Experts of a small language model: 64 experts in each of 9 layers.
Below are experts of layer 3 (counted from 0) of a mixture-of-experts language model. Rows are named router (the router's row for the expert) and show model dimensions 384-511. Each number is 50 + 15 x the weight over its row's rms, rounded and kept within 0 to 99.
Before each expert's rows: "mostly gets" lists some tokens that are sent to it at least half of the time; "comes before" lists some tokens at least twice as common just after its tokens as in all text. This comes from a sample of Wikipedia text that the model never trained on. Tokens count by the router's weight.

# expert 27
mostly gets: "==", " |", "|"
comes before: " ", " —", " \"", " L", " +", " N"
router:75 34 47 54 70 40 53 30 17 53 44 73 43 17 22 30 64 60 48 62 55 50 42 37 36 53 45 50 55 56 44 29 27 58 43 54 36 32 37 34 51 46 62 58 56 49 52 46 34 50 30 57 57 14 64 53 61 63 40 58 28 57 45 26 46 36 50 71 48 51 28 62 58 45 60 52 45 58 61 38 37 66 51 39 43 61 25 59 60 40 48 55 55 61 34 41 44 58 53 45 66 68 55 38 32 68 55 67 41 49 17 39 36 57 61 62 45 49 31 34 26 19 79 47 54 37 61 48

# expert 56
mostly gets: " first", " one", " years", " two", " other", " some"
comes before: " |", " of", " years", " |\n", " m", " round"
router:50 46 35 56 45 25 55 74 38 40 50 44 52 38 28 22 65 67 51 53 33 34 44 35 58 47 48 51 37 42 54 02 16 66 60 72 65 36 56 28 42 51 73 28 43 47 59 45 48 65 56 58 52 45 85 31 54 58 56 53 30 67 47 35 63 73 49 41 51 40 35 43 42 51 49 68 48 56 69 55 66 57 46 36 51 74 48 34 45 37 30 42 73 34 03 47 63 56 59 33 70 80 39 40 20 68 57 48 42 52 31 40 47 44 59 57 60 53 18 43 68 14 61 42 32 49 64 36

# expert 22
mostly gets: "k", "ter", "urn", "ray", "ident", "ission"
comes before: " |", "–", ",", ")", "\n", "%"
router:62 51 29 44 79 53 51 59 36 42 53 28 62 43 27 28 79 73 41 47 68 51 34 54 28 58 42 54 49 33 42 35 07 61 61 76 39 52 54 40 50 55 61 47 45 30 56 60 31 51 45 44 54 43 47 45 74 91 49 47 61 70 48 72 55 58 50 51 59 54 18 47 43 56 50 80 36 44 50 32 37 67 50 32 48 59 30 38 37 19 26 09 49 42 22 42 58 37 49 50 39 61 56 24 33 65 67 65 24 90 22 39 38 55 49 54 56 66 24 47 42 41 67 47 36 39 73 46

# expert 44
mostly gets: " for", "all", " A", " over", " It", " under"
comes before: " the", " a", " well", " an", " was", "all"
router:64 22 45 47 64 36 36 41 22 43 53 62 56 47 29 41 64 62 31 70 79 28 40 56 49 44 61 64 46 40 61 19 22 42 55 45 39 41 45 48 42 53 80 32 50 36 42 43 40 52 56 53 52 45 47 37 52 57 57 56 50 62 46 37 37 51 52 68 46 54 44 47 45 45 42 81 47 62 43 57 50 53 35 54 42 48 32 47 60 31 10 56 50 41 42 39 42 83 52 50 57 69 60 41 20 45 60 49 51 38 40 34 60 98 73 69 45 83 45 41 30 23 64 29 56 52 64 33

# expert 51
mostly gets: " at", "ed", " with", " between", "ted", "aged"
comes before: " the", " by", " to", " in", " a", " with"
router:49 57 51 54 64 35 49 59 34 37 39 82 74 42 32 48 73 70 50 70 74 34 31 55 46 56 43 48 36 45 47 31 25 50 35 59 37 35 42 49 43 50 64 30 72 51 50 55 50 57 48 52 60 31 55 32 47 65 42 58 59 77 45 44 35 79 44 46 71 55 69 63 60 47 53 40 37 60 52 39 44 63 53 23 56 47 51 51 42 33 52 57 53 62 18 39 52 53 57 39 75 67 53 29 37 47 61 50 51 84 67 51 60 41 45 64 41 32 44 45 30 32 72 44 46 56 78 41

# expert 46
mostly gets: "%", ";", " km", " State", " area", " city"
comes before: " of", " ", ":", " in", " |\n", "\n"
router:67 44 41 50 51 42 42 70 34 39 61 53 56 46 40 36 49 62 39 63 49 44 37 43 38 51 46 48 33 52 66 46 37 57 64 61 29 30 60 29 44 52 63 30 49 63 60 58 52 58 35 39 54 39 28 53 62 65 55 66 67 63 51 42 46 54 44 41 57 46 30 58 40 49 45 59 56 55 55 75 49 57 46 55 60 39 12 80 42 34 32 34 42 45 50 47 38 39 62 50 74 54 53 28 39 47 64 60 60 60 62 47 30 50 55 53 39 57 16 42 51 36 79 56 44 45 49 32

# expert 49
mostly gets: ":", "ch", " /", "é", "ie", " +"
comes before: " ", ":", "00", " C", " UTC", " A"
router:58 51 21 42 63 41 63 54 37 37 58 51 69 32 35 44 41 57 40 64 61 40 51 52 42 74 42 55 53 51 89 45 26 53 56 69 49 37 59 33 37 57 50 22 52 45 75 40 52 55 48 43 59 26 63 44 43 66 53 58 32 86 55 45 47 53 50 51 70 47 59 36 52 50 60 43 46 46 59 19 41 55 39 64 41 54 27 84 36 37 41 22 35 53 39 47 45 30 52 53 76 66 40 32 31 63 68 63 30 77 50 40 46 80 62 61 53 70 42 48 72 43 46 50 42 66 87 60

# expert 8
mostly gets: ",", "),", ".,", "mb", "\",", "',"
comes before: " and", " ", " which", " the", " but", "000"
router:66 52 61 57 68 26 61 62 31 40 58 68 57 48 43 45 81 62 40 61 35 21 34 40 48 55 50 49 53 57 48 37 15 79 50 50 47 22 34 37 45 58 68 45 62 50 52 64 50 63 43 54 44 34 36 36 62 44 70 59 41 59 49 59 43 50 49 78 41 60 76 30 54 47 56 61 33 41 53 42 52 56 43 17 35 53 32 75 62 23 51 43 34 46 28 48 47 47 64 48 48 58 62 27 28 46 68 66 43 45 55 43 40 56 54 62 54 53 63 48 60 27 71 52 33 42 77 59

# expert 63
mostly gets: "ia", "io", ".\"", "ke", "ica", " species"
comes before: ",", " |", "\n", " (", " and", "\n\n"
router:45 58 52 52 57 32 44 62 19 59 51 56 52 44 35 51 55 58 38 72 49 46 43 32 29 56 49 50 51 55 43 28 23 45 25 85 36 26 75 50 39 60 70 46 48 61 58 38 52 52 41 43 60 40 53 56 43 94 55 57 24 63 59 49 55 52 54 49 75 51 48 49 47 46 19 50 60 47 63 37 66 61 48 44 50 72 33 54 47 23 00 32 42 57 35 44 52 27 51 41 67 55 50 49 32 54 68 43 27 77 63 30 79 68 53 55 37 46 16 37 23 35 60 51 31 29 56 25

# expert 57
mostly gets: " States", " USA", " US", " Kingdom", "q", " England"
comes before: " States", ",", "ia", "ian", "\n", "."
router:71 56 46 52 66 28 68 49 29 43 48 63 68 23 29 32 60 66 38 45 50 43 44 38 30 55 36 46 49 52 56 45 41 48 27 72 62 34 71 38 44 53 56 54 59 54 78 59 52 58 45 54 58 49 57 39 64 96 56 53 66 83 62 32 43 53 52 25 59 44 36 46 54 38 51 48 47 39 52 67 42 49 50 57 36 57 59 75 45 24 32 17 52 49 20 36 34 55 50 41 67 63 51 31 37 45 80 40 33 60 51 34 66 91 83 59 22 47 35 34 17 42 72 59 31 37 59 57

# expert 47
mostly gets: " of", " into", " out", " about", " between", " around"
comes before: " the", " a", " his", " their", " its", " this"
router:67 84 50 53 54 25 31 68 45 43 43 56 67 30 34 27 47 65 38 48 48 24 48 37 50 38 41 55 43 25 60 32 26 58 47 66 46 30 51 38 34 41 53 53 53 36 56 56 50 43 33 56 52 35 63 35 45 61 52 64 69 41 44 39 55 74 60 60 64 68 58 48 34 49 43 56 43 44 49 24 55 68 38 19 46 51 20 46 35 28 35 56 49 73 33 45 59 59 45 59 61 53 42 27 26 37 49 64 35 79 34 08 36 67 56 64 70 52 46 49 47 38 78 54 42 56 62 57

# expert 52
mostly gets: "er", "ü", "ady", "der", " cult", "ers"
comes before: ",", " of", " and", ":", " (", "er"
router:50 63 43 60 77 43 54 34 15 37 59 36 55 20 33 37 72 72 36 52 38 56 36 59 39 61 44 52 36 32 42 12 27 45 70 75 53 39 36 46 32 49 57 51 58 56 61 57 26 48 42 43 44 51 62 58 54 49 47 54 34 72 49 51 56 48 54 63 59 51 48 45 56 42 64 65 40 60 68 31 30 60 58 71 39 53 36 46 35 27 38 48 36 28 42 34 68 45 53 55 48 57 53 26 17 35 52 64 34 86 35 12 42 44 55 68 42 74 27 44 59 25 59 60 29 31 71 75

# expert 34
mostly gets: "os", "is", "y", "ys", "s", "hes"
comes before: ",", " of", " and", " (", "is", "\n"
router:60 58 59 52 59 25 49 72 26 45 45 38 40 44 53 28 73 73 42 56 50 15 45 54 52 53 20 49 56 41 56 49 22 58 56 59 53 50 55 34 47 57 52 52 48 36 47 33 55 60 40 58 66 46 72 34 46 60 67 53 51 64 42 70 52 70 48 74 89 69 18 39 44 47 63 56 55 59 62 30 45 63 55 23 54 54 26 46 61 26 22 15 32 34 48 51 43 46 31 50 50 76 58 51 24 72 68 46 51 56 49 23 47 91 56 64 58 49 44 51 33 55 84 51 46 29 47 32

# expert 1
mostly gets: " University", " School", " government", " law", " club", " Island"
comes before: " of", ",", " and", " in", "s", "\n"
router:65 69 39 47 55 42 55 50 32 45 60 70 50 16 31 45 65 60 45 55 50 59 47 25 45 72 38 56 38 42 61 45 01 43 84 53 44 29 50 30 46 59 74 56 49 54 65 44 53 81 35 44 54 24 61 43 53 63 58 47 44 80 49 66 45 54 47 56 67 52 28 48 45 44 39 43 46 53 40 11 61 56 51 41 42 58 23 56 60 30 58 02 41 51 56 40 46 40 53 43 60 69 61 43 36 37 78 51 38 52 58 32 65 70 52 58 60 35 00 45 38 12 60 62 46 45 62 35

# expert 5
mostly gets: " are", " were", "ies", " been", " was", " is"
comes before: " a", ",", " in", " of", " and", "."
router:59 40 52 49 39 37 40 58 30 42 57 60 74 28 23 31 64 59 40 63 49 44 27 34 32 64 34 49 46 48 62 21 32 45 60 54 47 41 39 37 47 49 65 46 56 51 55 54 53 50 50 43 51 45 53 19 48 59 48 58 42 83 49 60 87 51 37 41 70 58 39 58 47 49 43 47 55 62 50 19 45 54 53 47 42 52 38 50 54 28 17 24 45 49 35 43 53 55 58 51 59 51 55 29 21 51 63 54 37 58 61 37 37 55 46 58 49 81 38 41 56 40 70 35 50 40 47 51

# expert 18
mostly gets: ")", "}", " game", "]", " |\n\n", " used"
comes before: " |", "|", " of", " |\n", " is", " in"
router:60 36 47 43 63 46 39 69 18 46 45 53 76 39 47 33 52 67 41 42 63 53 39 55 54 57 41 55 43 39 73 31 22 38 53 53 49 30 49 35 33 44 55 46 16 31 66 44 46 60 30 44 56 43 89 50 54 71 52 61 35 63 47 57 57 65 57 43 59 59 23 47 53 62 46 66 46 43 49 44 57 59 54 39 48 66 26 64 29 36 36 40 55 34 18 38 43 90 45 49 60 49 45 44 37 46 71 44 44 54 46 35 38 65 70 68 56 63 50 33 20 34 62 47 37 45 57 44

# expert 58
mostly gets: " by", " after", " while", " before", " against", " won"
comes before: " the", " The", " that", " a", " he", " to"
router:67 68 61 49 56 13 35 47 21 49 43 63 70 31 35 61 73 63 41 36 52 39 45 46 61 71 57 51 49 58 59 25 26 43 55 87 56 20 56 37 46 50 55 39 34 32 43 40 42 53 25 51 57 38 59 60 45 59 50 55 66 70 45 39 53 62 38 42 53 52 59 49 36 46 61 57 34 57 48 35 33 81 44 31 43 45 49 57 52 29 51 37 54 64 32 39 90 69 49 40 49 73 51 47 20 60 75 51 26 45 56 42 61 55 64 58 42 51 32 65 08 43 54 43 45 31 77 52

# expert 43
mostly gets: " in", " In", "In", "ially", "ative", " early"
comes before: " the", " ", " to", " a", "ly", " his"
router:57 53 29 51 56 47 46 75 26 41 50 60 44 36 34 39 65 59 40 51 45 43 28 47 43 73 46 57 42 52 53 13 22 60 67 62 44 50 79 35 57 38 87 38 32 49 34 59 52 45 50 41 41 21 69 41 46 76 55 57 45 81 59 62 40 57 50 44 44 61 41 63 49 48 51 36 44 51 72 10 51 64 56 40 39 53 36 46 57 42 55 39 53 70 42 46 66 62 55 54 47 75 42 21 53 44 60 46 45 75 44 41 34 79 53 56 52 70 56 47 33 28 58 41 28 33 74 73